config.yaml
n_layer: 12
d_expert: 288
balance_loss: 0.00105
Below are experts of layer 3 (counted from 0) of a mixture-of-experts language model. Rows are named router (the router's row for the expert), gate (a neuron's input weights, with its number), up (a neuron's input weights, with its number) and show model dimensions 64-127. Each number is 128 + 32 x the weight over its row's rms, rounded and kept within 0 to 255. Numbers have three digits each.
After each expert's rows: a language model's description of what the expert responds to. This comes from a sample of Wikipedia text that the model never trained on.

# expert 8
router:203105101177116182120110163185150117153101125123175144104109071217107166146157120087176145105119082115101121122118119088200138090129126103126187124140137134114161088145116121146192092083121135
gate8:149084106116159135133105128095141176169148177195184162108128123179179146191110092141186158132087156136171083079081108137107114142139136100140108083187076072125170130153130093148158149058167165
up8:125069117094131138131123119091145237167112167193203112073171164155139127169074041153154144118101130129178072094114091160110113118127138106142157086158106120106156096133123079127167158097117129
gate9:106129173112134162157135152143068143117107108174085149105141164176117091145162097149125134114174168147200105187110164140151173101144144111085164133157163115087120045180096125116179136148120068
up9:127134118150132119133164095126140157104134115167086144193127120112181108112120161094096125112118119117160101168126168193136167088189149078158155137143119210134150139211129136180146144151149094
gate10:162180139136107123099115138153082103140156105155087095151116137125185167125122072140122128149170122168133162125108118118115185107091161086111113118112100037146114126137150116148125080087204126
up10:159103095114194157150119151125083138141122102090138100099143171137172212124131105136117145109103122180175079139141132131140152098094188093111131113106117067136103123137123151092105052144214167
gate11:133130105142097133103130179141157130131099067120110100128150131164079115138098176155147150115097124128118078075120160043137156125137077120148141118132104182088116139183102115104114123236113108
up11:112140141090141067155120085117119105136146144164078090141080163130178177108153133144149126058106118119107148113145110140105142181129113111134115141171141141120130152139152135179095163117143151
gate12:160105115133116142112164081137104117119173078125163121108046102095145084164084166146148144068121106078117101059142150064131123114076143207103114116162079098100099111174086076121145143069128151
up12:127101140123126136124140105132122138040121112145171119133118128112160097168075158144166162093119139118132127108142150098153117135083149150136233116111133113133123136133152113099132084068148173
gate13:113161147077107149109112189110158088141104123075153131092111112115089141142167215127095057124142159097139040146183071081119155126128106137108125100149160117132124194183180117150144120124109169
up13:081165154090100135139110188128160069161097146058148130100102099115072134151185183121097067126148152111142041139175078077150153134130088157126131110158155118123115174186172141161148124105094165
gate14:157140111114150084112162174099171179106164088109105124076162123136124164085130141104131124136109083119117193107139130161079141172153133172117149113177154144066146149125085101166101125122123139
up14:157141113128149081122172161101163181088173093107095128085157116130116164086146144107122113138120072112108200123119143159085148163158138178125148118176145130062155163119098093169121133122112131
gate15:118143126138144059149145110137147132171163085165127117158073162128130147193085145040036103064107121159148127156176087105166104150148137132122155126097075179080115169115154095126154105162093124
up15:212091087113156120149128072120083078133143143180171209171125113170156090088147103184189148168122147159171120136060175198131146112128165091185109145125111113142166142153147136169132154167155132
gate16:133077108133104125120136180132141132109115146137137112164157135098093130113221106122136096156149126144194157180119085111154134148089101157124170135125108039150147170168075106129184097111096103
up16:115160162117139135153179072093098107128114115108084180111136110122159085117061133132096157107077133139083084082158154145126116107152122127120085124078159178063136147066188128115091163178137138
gate17:151188114088174156108111115174134186170151111179068151089116160149104130104139120191160125091138116096126140151098070101142116146105158122089091079145153115118093158091106159124116122096170150
up17:098090141171073104130156153076111082084113149085179106181142120084150107166150157065103117155125132167135129127149178178099123094141110141164150190125089136134138103175131118087099163160089077
Description: The word "the" or "The", and the second piece of words starting with D, such as D-ro-wned, D-est-royed, D-ou-glas.

# expert 10
router:164063114097095097058148072118130138116137117132138082159140124130196131106126092070121105095157080130153104154150147150100132103179177156117086120100144122165146166124128123159116172135133122
gate2:197102128128129179135163108183184135161177146169122138101141131117048103122122134110114091070130058097152168079165075089068117155101160142118100112107088148117097093142086138086140170111106181
up2:035155107109120075105116165063071123107096113088122144153099115135177148138118122154134170183135204160106092170093170168197133093145070118122152145147144090128153155124171115162125101147153066
gate3:164096063144151125111132117105140152123146160100162116172131107114142081118166114161154145174226103179127125138101113161169084116117157176145155116076140075125172096153142104095151097152122170
up3:180085055149136111120137099109141141123134136098188101180084087105117085137163127155129176176207116181114111134120128167152078095119184181147173114079147093124182104151146134066132097149152154
gate4:109116088180135154049139116115145103091135105075148153090072187110116140181118115154098118089174055155191098164128092086144147153118142117117134126077113134110120111102093169108152067162182107
up4:121149181070182116213143135124151146133120150167112137138213097117120086064131103098137118168078153077080155088132124148125105121136089111136083145176140123111131134107136079160100196069076154
gate5:123135107194121121110160153157145132072129092136190109113127143123141049097075125073099163106144159093127115097097084086126113146079128121097152113152149055114149098105149119107105085107135141
up5:149114169043109124123112092102103114186118169107107138154137123137126182180152127209154091160103104189141148175155174173128138093155077149163131152117108163108118152139117140135152157146137103
gate6:150183111180131128143125132100147161139168110163127178146138092110090098127150101143063116137157090081160125154097098122083106081120069126144158134125097148107150125125129099088139129162087141
up6:084090132111096087113110132167102109101113144107144079133089161156170117122111131091194173127087139165073133090155157147146129157087163158136102096127158091111088089126116159144127117085186089
gate7:146175061153043110045130111177085146059142074154109233169135134114180094145084114099111142122180130132145154114146115119117103113169123105179079118125109109130103152159125128134117133107105096
up7:180216094160037138060133130173118127071126094166123214130139100084116115191119118096063135112126110112141143114131121115109098148161146097148089089125130125119114125169110155142103105119128119
gate8:158133090122090177119163123101151026097123080138211107136046083136126167135163113143050112117164102067108096141088125143140079121135103098120180073101156108123135120156057161098129109078113126
up8:119139091142090160145162110104159117132104073131228098148051079143122160137153089154046130116155091063104105145128148139130086100142128107123193084111163083131140122158064141091116130101137126
gate9:156179065146090065144149117118129184115102083099092117124069091088094178112183147123099155122188198153103084140164164123117105162139136085096163125111147125193118157131130130065102169122141122
up9:145201053133080084100177137135083165133072085136124133129057101075125136125188158137066155079179155096070100141101136127102089161143120094100178120105145114149141118102151120112090164095120150
gate10:181122139114064132155113176146069150103129152140165082135138119091191140171113085117121149157145099113178126093106156169181100096131111073130136104121211120105142145157118164126154090168119127
up10:133157124169088132140126161145173186070143087126143108119130114078140086150087119134146118118161131096137073129060136140135098094131034095137184107110168110173156125163120126106124091133087106
gate11:111177204127154127112146117112097197114122115165132121088123201143132211154132133103174160110134124168108134156167131182110169105149081097114134107085180123123170116189184100100093157126108168
up11:107154183120155140121138096123088211116111093173134127044128215139147195143126108098160172111129118142121111157180140178104163100156082101122132124094173094130163110184169097093112157132109185
Description: Digits inside years and numbers, such as 1-98-7 or 2-012, plus paragraph breaks and pieces after G like G-om-mateshwara.

# expert 5
router:095148095099095088136165132119051197136178184111109122146112116119158152146133166157159070187105144156072099166191124119080130129120153169129035142151151090163087164082162123080155138130118174
gate2:133147113095109108090164126154122104130147093158143124141116059079160101129089137148116123142173079129094140089139115147138091069119204109136141079134120100126143096147105172196164136143140185
up2:109125117144148162152082150081118174133111165102108146093162177153101172117194100123155134129058182123130105184143139102107149179134070133123111189138130133119116145128129087082083116094113086
gate3:132090141103179119127208137073151162090138137137132135159125119035109068081119167154117105180171107144098145084075107075169150100162135175164136107141172122113081122133141143049120118178054122
up3:131050193138186095079125159101165138118174155090124108196069082093119115101073149096131109161201089111178139106113103140128119103150153124153067110132130129154105141131152128111091126121083054
gate4:104120103101066148142150063131176093147191155074125108158141181105151176153120152135084171122121089066162094155103119115113131116130108186138152122154075103104115126109095163131123147130129079
up4:135128054146073128150154124145108114135190122119144154115037078136173118142177099138132186120114050185143135142150179129129109117137115140167154139105105140066106109078061163151078105134222172
gate5:172108160089108111086115135131134074083095121099109188114090146055094134170116131119146146124106068141188101132142154117114105128127090115134156120183100120091055094188154175131140161129196151
up5:143102163092090116105123159157188099110098117138161168066105161103100101167176095101139113107134090139156108098134125094178092105129109058138170130135136102114083066122138139126130064096196193
gate6:101098077135130187168082085178111152146096098161171160117091159063159121157210098103142160147200124146126163120161097100144119083088083161149127111133149125120111087108081129144108061144069174
up6:154139170107144067091177163081165085086138162102088106168176096180085117070063161139110111093085111125095101153102165152130139163159148102094135140144111137102132158155177130100140184127173096
gate7:115130064101078142132133129069135120068188126181134127121164135103187125120117071065132109109098097122104085160043055075090140130170061128083120089101135095102138176136116107098120134095158092
up7:149131105082069160136132154105151104110147165102120161134159114037128172125123110110100159061128056075127149070123120059130141078165094111111139095172186137054130139163148168080097166095163159
gate8:145044088081130112129141068164109133107130129127124093140197130138098140114129094075173120097107151160084116192078115153143082083172147134091102119103103105130122131123171139123205137150107121
up8:099120165121096094188060122131135070108082138091134115118096130131160151165125133150127094132123111137116087120172144114134094138123121076165174108115150107080103090120080182166098133121116111
gate9:170111113111146116150105144128114164160203110115135110097128077077215144147121129126078147128156112090102163087149145135104128123116154114121135136144067128105119130128110102150141114101110180
up9:085158131185125118110146102131148093082055172111109109148106177171053128100144093146187088124103127152151082167118105136146125132159094168135122143095169139122133097153110159076129133124124093
gate10:137079066062102088160154153122163139079173122144149156121137150158135104101154108112191097054122163105120120109109157103091100120177113165108118130111157063150132160129174156127132084094120149
up10:125034071073056112147108118130149168129176129151152150123158115136122117105192142111179126037125150118107093144112184119076102098136112151131136135125163072155169183146139128132183084114163099
gate11:112156099133098148130142132157095159140123078163135143163111119127157154108098156141097081150184128152134130167173156079148075134091135158122105116092116135142127154122073165108123109115125099
up11:156116109160143094147105104142122101119154132112166115107162139142107103140121065111181173101067101090115142068094103213106164115190140117128158150131107110116138105110146118149119199091133154
Description: Later pieces of common nouns and place names (Volgog-r-ad, consolid-ated, televis-ion, foot-ball, medal), typically followed by a comma, period or "of".

# expert 6
router:138168109172076160119127123171136163144104103127102116148135072065093072177095153137094100157141184130127182121121119151128127110109091115167114121147130146155138140115175111061130157056158096
gate2:142163149121086112169102113128158126166126116128064159147172157105124127160182107066096106137128110109066136113096093122123095119060087099170082104157146096093122136139127200147119137164134140
up2:103130130147137126093157162132050152096141095110126116125122109176087137085089133151150191121092172104167115106120142135072140119131175094114102163108087140208156195162150075138110095111101082
gate3:105131160138129125115150148185088107187100178154077119137116177137162114171158183161125118177160137124076115114079116109095139142081143144128079137122095134117087146134140154108167116104144106
up3:101115181139157106125112128146155142214124162142205135140134165108172089198090150108090118142152142125093159107104136072103144107073143181161111121140131103122100148079081153152156097121116145
gate4:158094145071077152082128175125178147126112174117139131181219135098140113150158094138142171116142182106089174093147144170095153140149183079121133111116020074143167035155071112129154172109112129
up4:163130116115176084137129124109202104198143195141103146104127147152096079164123121099064103136118094089179115165101102093178161214118146146154125123224149136092077162109150103105139116137097099
gate5:170062083088126125078090137110160090133099079087177136052128174091131139084101028081105096105137135140074092138124102127136137106125137089117138138119174108096112119135156084143149128112138158
up5:148161101096114111126119182119112145138149093116156133084151211158154112107141103124073158083107143136093127103143146158166107139192149089127132116137150155130121116134111144139158155081162142
gate6:146084128099083149148178101110166182161159134130061077151169097137140109149123133059131111108104103134162140143159150149117125045111041167114196119115084093129178077101143120111148188091091089
up6:102136146153177082135111137178137068103096132100138100126147154163127146100106113162107139155096133133043152064042134188133145134128167071126073164130146158151123193129121138162127099097139150
gate7:088168153041134090124155043108096168101165135104130116086161162094121095108097203182210137157111151153107163112142135164138130069161130150112086111147123157154153182105123160149098158108124166
up7:111087116168128207163091119166170111139117116116171134120121142178122188140124092133135170136129164128160131078127118132119116109080166071132111141119151143139100119140186175130157095127128141
gate8:126096141187153142149196163098065124196145125119145098175135115102143128145088192183106138126143134109134106084152107054199079109144111116108209120138088144129073095081135097099103110090119161
up8:107109157130122132171109126128079086105169078127139074125133082114158122166080174136100194104206175120172149130172129105136146103110135119159132083141077113168094159152109148091149131139175172
gate9:165091129159062160139103124086180171111130052203140093106106111154116128131101092158119183114159140128138133141129091099099137119090136146089184089127081147123173070112159139154112138127138089
up9:091157135100193083108169128166089103151140207076100183161145142109159104144170158094128078136097109135124104135135151161158121152163122118148083158132164130135066192133081092111164122123097162
gate10:071153068085104109163048178121166132094174127195119129174181125112043094167113152129135092139152118124097135118112130170136121130071161162174160121124068142133100136139164144132115081107112156
up10:152144137187171106128135058143124130088110106101138127127053140113155153132112107128155150147104120092184177071140173165161150168137133119151151136198146131181142118068126151082101145131128130
gate11:170143147131123169047021138133173156134106093112179091093137078116130146176099098135178145124133184176143066156127144149082108178079110127129153117093192171084083201106083098121105112103132103
up11:119109120132136098179201123113081121146166128143111154134165209152111129062163147128077135094130093107118180122107114104144146089084126136104138169162079079179190087098155138107148127206123159
Description: Middle pieces of personal and place names after a capital initial, such as K-ev-in, W-il-son, Be-eth-oven, plus first names like John, Michael.

# expert 12
router:053077145049142120131148121111185100146105097139107101095151160163067156105119120114107135124139043170128109110117097181129143076107152153188153131103171165130132132099124137173104136168187162
gate1:161141048109127112167168082106127180066195108120171132068159068092138075154091096123108130067194110134170159144109198107137145112142117157139115056184115086104119181148176138120101135129133119
up1:161164084126144103145148098124130188091164111121157124107170095131132061175097082133108117039180100120167146147105154122159147096143106206129150064165129105142115108178176144164170120122106154
gate2:106159047105173158156120138152160119154146085109078182126143155137112103108191140144088165155132117116134134138095077077123095104143204081107165133189153132171113120110105109146156113156094160
up2:132082130149141148120140083133150165144147147182116150117173086157160094096194064119130111103108161072103104161119143134122160163163101067094128124080142110122067128177105134186131113165104105
gate3:101083093121100120142141129060129147072098099107182130082127169078119183096169150088139145107198078166174100145141157182153131144148063152157110104097155109146123123102117113162053100146131143
up3:154144153134109111119113143078184134132154176113121149087073171086134088079154154153159099172174131036162088116121130162115134128089115048159102103146162142083103170125115089120091085136153128
gate4:133101118154163121140163116071142149121106104137089121099076133109119117151121185129120145135094146143147126112133126107120129133142104130141122128163135124075079188124103155137083185098175173
up4:118160127112101132119076145189095108147151160098171127143170128145148140121111066117133108120163104101099128153135118154135117124100147125113134129073137132172174063154136095116166080146080095
gate5:121108130094063128041123152145153087186102131186142103144096065088143107125125135088159141102133134176150120111112129110150109107099090190121125137174157176113116168108082168136028133084129129
up5:114144086156180131126142155137110160100110152115109136136174114118127187158087147165131160045081177143166138118143145100073150106172167071133098120124114175107136149130115146143102174188126108
gate6:092126091131138087161095148143161111119090170153131156131112139172086114193126158098091141112125128163103125130084125165192107132133133121160123113151104042080124092131075115113167073126139082
up6:090133079113108064159090128134141125119108175132108156128078116161101118179117165101114134097131123152115098134109141128168105119148161141155092101157103075111155126088099096109178060119149089
gate7:123145176122106152109102134073131150135175098158071134093148080132099121074138128136138131077188094100130139113144068120153072117139111179093133118162092143172101123132133117175096129177097082
up7:112094154086081079114142129146123135119207147124113061099096105155096119170129170130131132141145055134115109134140071148117077088182164173137155123106101121163090130171146142183089156174118111
gate8:090083084118061103100136118119150148054100169124106148117194160107094112157092125162174080146157068146147165140108094103187143120134138141099091119135121131137148126123171088129097144108119125
up8:104102062127047098088117088115150158085117147121090081115166153140091116171113112157153081146159084131157179157085131088164148115138148163078111108119109115147156163148201081151106147090126085
gate9:094167102074169132173131143127183118109116108120107182120089133127102147103127145120097155092174087177138131123096125155137147101158153162139133121079112088115132163127149109127029066169135099
up9:154154114127118133166168143097119111122176164089102134110052115113147172119105165156122152076187147196164120123079163106116124152168140150100134120106121107097136095145166107070091134173124149
gate10:168107064115079100167104133184182178180124175129107087158134151152107124106156135142066153133160143141173131095071163132106147147121128102101175091074136122118110093118092200145183138121156112
up10:120165134167199140128161137074120071096164126109103161138129109115118120174117103109202116100102112140167139102170107166145133115154137082170126182214134200138133168091128101146077081129128156
Description: Second piece of place, institution and government words after a capital or "the", such as P-uerto, P-opul-ation, C-ouncil, Pol.

# expert 2
router:119143117164130128116099152109113104121108153143135146138115160098144099136169066181115137136166204080098186100104139132109126164116157147142093139163097070107102083099138171160112144090140130
gate2:111101089137084130109162144133127206176145125089106172131094097134146105109107120117095110127133102182124036137150132110123118142162049125165133108138183130130115150171167128111103125125101158
up2:135139192095140132169094117116159058096154124173142062140185174116135161160152145133144147097110140063156196130088142124136147107076163158090105135115095108153145119092101153162113132136153112
gate3:127124105116058166156122174148168141123107120135143185092189138135186129149127121091122110096094118115095076128138088077123136102115065127139173105169179084120079154086145150175122080166135106
up3:157118125151087150177131159136142152124117132124119184150143119148158091158086106133160134141072116095086091139125131102132144109131086164169138102164126060122100133064181147148161051160175107
gate4:094110101079129084095094140083127119114179136135112108121128169142180104197115135107132077084170171061179080117076157108184118180161111134108160119137144105100156135127170159195175123110092178
up4:098117085097125089097111140075132128103194140147107132127135177148162092207117136095130054089167151058163099122070140119180123177174104128107149122145143099120166157138147177199157121113092157
gate5:137089181106143133117125138170142167138136137139105124126137147127084152123135083115113135118121110096097062096064118123198116133130151170108125108178134098104112103100178171183141109134055138
up5:155089175145109108089092094173134181143108103138130131142157092159076112111147092104086137135206086105094082134146120138189135106127150129123113109106092161085125119126180181158156114117089110
gate6:110119142142118154060147132145121113079122118140100084086078153107091138160121151078201161149076119094171162095086121148178117111131118145110134131090126131153133102103180067138157061081210161
up6:126135123123145132191127105109104129183112113087151161147152130140135076099123148137087127143197148159122127115183118105086134101093109142144174116189172151102131157114119205119124168162057136
gate7:170132136150147121122107161127131047111098004205090108088121136170122080148160121118071160139142156102124135075076093159134154142055150160074099082102160135102131135148147169148163121132149145
up7:186192066121085118080091148151143122160139086096132106159080098113120153145120125094103123077137106161118137099188111115108152159128109144130195138068182085136166179092121138124104167082135191
gate8:142120103131129137141066143154147117087127000093171136160118099127108097145172131196153170147143136072098144108047110093137150084102170167105126127122151112106116132121176152144094048151148104
up8:108103120090101136140162113150143146099128137088114169137085146141110104135099086127153150200091108163064142120126132206151129105102125174135133126129177095130178113081161141109115111124165163
gate9:144069155094111140088090110093132157157108151178191131114079109158099205128111138111137133147152047113133129115072163141160129126136157161163125094103142101112104120117108135067134078073170201
up9:110179118178144104160152165166139104092158089075053143129197129098152047141145117142119138116115176140128130140185094120094122118119088112100138145166123157118155133147129131188116178186107053
gate10:088131133133155148125135120105115194144156097149124090105063128061106108140088177157063053136186138097130110098171130098128110127089123188117129128149085162113058188134075048094152129150123108
up10:144157162124141136109122180118119093111092173144181146109173118170162206103171102121223166077078144132137115153138148152087144200180132085173119124114117155165145123156125172175114130114157173
gate11:141123112101151153112177180107116074118134106152129099132169166085126134146165108158115128110168130092129155143038096059157147140078069145142193110137134089138116113151126168135181092101071126
up11:118135092108142184131111209194128143212097189160146136072140147139115148110102107087141129153126116171102153145142095139097121119164120132152126110142173122131171161117090081121151120107157063
Description: Final or middle word pieces completing a long word, such as -se in Odyssey, -ely in densely, -ate in arbitrate and Date.

# expert 3
router:190164114121130137094145138134149129149115094118115189126082094072096133110111153179102209106137067140106141127093186092186130134149143093115169129183091144127156123101139153135156147087157161
gate1:125132134071041163174166144083183137140148147128123107147164124130148121166154141150133167118198158124113126150118099120129120138159157163141126102108155103130105115123136161083069108064164121
up1:179122114099100143131125134073153115143121161126141142114128100118134118155151164157126178125214171165114150146102123073199131145164177112118143108127140107162099109120097148102098092059152177
gate2:109124143072084064107100185122157112146170071143082111147095088163096178122172131072127065114087160092102093155109141161103105169114188141072103147111058155149143119209116103128151163109164159
up2:084127142124134094125156105106154136098151095160100077150157131145148101121135128116152133114143141244088089139123171217102130091137171165099077128106091101145128091157154169092120152149206139
gate3:179116122088084131061164149125157103083117070203137136150131121108079115099115120093092161105136138134117161118052156123194113080150098131095171119165183130094128166128148160087095095088156111
up3:109163136146142046140152149161145105095078098098124115170100121124112092123106096172172111175164166133134170088116153151134144228177160109165125162103077145138140156126170141169074152080158140
gate4:123130183092089175124076169173126116156138110118094080107097158108099141174113096031107120145142105178112128112143155119128157090027067133150186095155108132138066134122172058131108114140129146
up4:140127060178159072117159096082137155119136169144157154167146097138133139123137162215160143107134124050171151175102087156122112159196177160119110131105117112115184111155072239095142155091133117
gate5:126122093124053098072102140120135164134117124169103133171111161093141145072106082132116147082190099143104147167141141060167067165126158091123137121097150150131116138113129104152149156154079141
up5:141144081165113106082115152187137172073121142134126146109151143086118132114148123132117110112128154100130165137137132084151097196126127110031121120108144114107077134143064175086147098184052139
gate6:165125112114100173057120088143206101179117134092137069145108144142118106119116107119133114151130103086158104138067061108155173097126109182140146089086092172182199143121128128094142129113091161
up6:132160117113071139082090038177182109155145111065134097123114166134082139132134132122107119149155071095151132113149056149183179109170169191151150076121113132143188137159143136107131156093086161
gate7:101137122115127124145173090114080149111136074099095149116076109094114160073160205129138138116108140149151186133161093072164132046113165100134177150151087155132068147128105125101139173124057109
up7:151174070174128096105149151132136128122123169111139158128192088183143083157083067139125164183143128124084090132104187161145112152200119145096120132110135092142173083155145100128143109106152150
gate8:117136188077110136119148162143095144075141129105087137145147112117149132132115093109138137140143138097101153116215116194091169059152100119121090114065165088121114104141108110145138110129135124
up8:113129174107111119124148167144123124091118133113080123159144094118148151115115099108138161136136135109103145127213113169091151072160107095127091139073161112121128096150116111157155098104164117
gate9:110164150135086108108109123116116118129204126170148190127116128118118152102139087141073127086085102076167074143181140111118116139171068136145085125105176097013100124053138152134137117149126092
up9:163118085117130182117168117145135131123049157086107092113122140120151123136150199152142127181154103135128171168065124166094152122112173106131141146138081157245183177189106083116121135077148176
gate10:110122101113079111139080146150121135141153071139153145148130152088132169107104097099144145128109130155110143108162146123165134120119156116193131102162102112090114154143072061095146161077133108
up10:118153158142159154090143140084123128071100185129106121114126130172107091156164174144101098094130159083157081166107115139086130138124105147063119145083155108157139098128190169145106087194105122
Description: Word pieces right after a capital or lowercase b (Ribb-on, Bund-es, Sarpsb-or-g, B-ax-ter), plus spaces before numbers in dates and scores.

# expert 11
router:066128154118114101120114082146101162194152118111123094167181151112124078116129136096095133165154122127136143187136085133115124146090129136105107151091089145159124176122113088140112136143105076
gate0:203199097152099089119107182165076093165088108130080173139137126126110154099175152140078119102174120068141138137123129112159114143123142157102111092087124093152128094134074162105224145153155147
up0:221202104130117103143110182176070087152093115138069157131145144126100163086173158148076123112170124070138128139124123118157110155132136147104121084080124088156142098155079166107209147163136133
gate1:090120088102087107168113139153165156174106163163090087160115086116146115187159157129106153151160076163058144088171084142127165095102114157171141136119094118156092117139161193075133133095160162
up1:139154103084127164160078097180121137145119123105088116139110103155136178198152126166137137165194091160095170042140152130161134106164124138168187119084140149081101143126111151090118103076121115
gate2:093175154108071153125091153114108158079178144167115130201161091195136179165136158118152126117158187134089070136156085114155118147096138128211090115130138134093099118116132123182116095130146106
up2:089139142101069129130104152118111167068205143145119137198168095163164142142131146096154103141148198124087095120162100097158128155127155132194111121141151136100098107111094112189135126147111111
gate3:136160091110079117130134128134114182111143088113155108089161151071124137165142128093156092123167088102076142102147092061118067132155119113193124114160176140108161182095166102133097155099102131
up3:137144115105098122129110145115114162109165108152161133090178154064085151154132136113168104107165090116064151064130089079143073126165162125183093103158174099136178173130123096125123134111113146
gate4:167091135148103154151077140075114151152097175103171179154075190124119140112171108139117123124136151151143054184118123167121107084112090196125129091085154152085183164095172117140106183097129143
up4:154062122145086145156116140077135156139138154079159147158132177106107165078162101162118149120159130141146081164174093175105121147123104167107108091079173154079155139130164164129167148125109199
gate5:108112142092117121148198112083092174096146147135149162120101090105149130135111186193097132139162174139139092107141171155123129107085158124104154128219134122177100125133129131127091099166129203
up5:113109098121094148135144104116121180100137104098094093073166207116087164115101104109152074160090088058161141152132144129064112093168083126174100095131162139051106098180130117115075156144148144
gate6:090165124102123111101132135128061141174117109130096167131152103148144082158150143190110116142119067130118152177122073149125103104114087139061083107171078116160150103142189111152154162090113108
up6:190113130132123140147129138110214113079120126105166113138105133134103185120092083072122152089137167123134109077110191109140140150151142141191164149086173126085130151131071150108094110168145133
gate7:105069067114171101157143161148150121141147143154126072108035150125102115149144233074128105136125114091157100119141134118150098108148136092124146109120165096120095086175079164112155083076100160
up7:141125137137146165152092158114111081127087130114147182073156148160125146132190102064132159104094152141118132146127060149201114143139083150120175096110104159130136166148121137173108149099088024
gate8:131137112135143143125079127062173196149182076143148132134080141108142120106105161102095100090184121099167164140127133112164118088132123210111160076141170120126112202121086116115100176123096120
up8:128132137103137094127196148211115057081070182141119126129184134166150115171150123151164138159073131149084133109115123130082135170129148088135087188141069110146142037149162137132151103129158155
gate9:095103031052089146134118118165166158150134152136113151093142116101156140121133053112114156150155104129118134165158131139154115090119136166142079088058137147162163169112105113124170105127201134
up9:138118234167117085132142134116087151116107118140112113202168161154105126099143181157119121135072140118114088113131137121086134150133120084091132186162151109102105110146189155170106135163088125
Description: Middle pieces of long Latinate words and institution names (paramil-it-ary, author-it-arian, Univers-it-as, Comm-on-wealth), often followed by "of", "by" or "in".

# expert 14
router:156163119168141085148072101136169079086079147144175151123135143124102071142169121123148160123187164122157175126056173083195123151118132123147096122157148137085126089141153172149098105144149105
gate2:122131114145107129153061123120120130167136071155153150132120077091106136156122157133054162172150086116067113174122162102156122154153115073144110071084122109115072117064080194178112158149141180
up2:117121122175106147131080143129113146153150080096196168117107066058115172141144142126062147164124085107088094149116144136170124132142091059128105054114131115149077137086116146136127123140169167
gate3:098140112064130141126083166134103145152139113149144135079065186102129049189089219080136115157146104126132153083109128075122158119108150133130138115145068162146166138136115118159144135044127130
up3:138125151134116051124162106117126117139119125131113153194162103126125163061167037160118115140083147161108096210155140176122089114097098137113105142117164088126063104088138118088094186228146130
gate4:093108138110067117142172130129155115116125140089129209160147168099086182120152070134086158105158099091106125174126108125130059165124156121167136104161089141094096116131041138137123150149111151
up4:158128130102157118115080148110106167143115096166103060105117127152162095121087193140194079129111130168175134099124140129130188096130104143087137147080175110169162154127215100120127118125161083
gate5:082047073135108188142094125158165069079139189161130143145080094162138133143132119128097143139086082133134114135100075117150119076116114166154131115196164105114145081154193111144127127089109100
up5:141212177184135098108215140142069159156099077095119103123191110107139096139099132105151124129111145128113160128104166149084136156180095087127065149080095096169160159115100174109148078186160117
gate6:155168123114139119124162161137113174135136170154131152176148102167104101086190100159154117135106099150130160105096143170126124086127158105100147106119157158146153154125100145158101132216187173
up6:132169127079168087104152151140052164136165187161123150174144086176123113111190102146133114119085139146128140123151132178117145101153146125107112106104105084164132144124096136161098168182171156
gate7:094161142150150124114146164141168143181114123145070140088169137145115094135140105159105114113195113125149149118116092120115136071181135119156139109109133126119122123127065108157143130142127148
up7:078136131149141142132119110171170136176125122155065127079182160142124081131139091133111085115169118135117161101124078143122136062176128128148119121129146145099125121106069135164154105163136167
gate8:110139119132101113142131095083093157148139096146085153124136117124148079104156128156179132081159077167148147169095151147113144072138133110175126114162115081151073057167075056145128154161126176
up8:132117151109163134116139142177137124099134164128183072142114100151128152110094168110071128157135179055112097119182153117116113190137132134075134125100131176157179181106160190124095120091137084
gate9:138167086080055140153166151119139075114180108098182131068128136187101135162179138167130095118201153151149192112103149108148113101143107132137119082199101110152150110117166150096115135125164188
up9:114086163162195147137099097143113157135088127138070144166165104099164135081087119088147160121047096109096068150151085129114133168101128121125136169062160142102120119143097106125145114144074089
gate10:095150135146102171155131113138078138115091092103108141126119143107133092161183096114157054156166100163090156172143177140115145102136106102109080111070050105171153096163144134115200091147168147
up10:101141164110105179144108131135051130130116095105105125056141129098168106152190125116157035156168134166084175177162161118093166097117109099116109095090093140145157118137134116152184090137150137
gate11:142167165084108093150104053104153102147181147116101142181067157096159092144117134113147110084101094155109120107138162124097151114183163170103116072075151108115154161095124178185140125146081140
up11:126095087187158174104163196157110166082088105113140105089196078150084142099112127131096176145151155094161136140111123128147122138095089100162172162189099129131108095165114100067118136111162130
Description: Final s on plurals and abbreviations like Mrs, full stops ending sentences, and heading markers such as "==" before section text.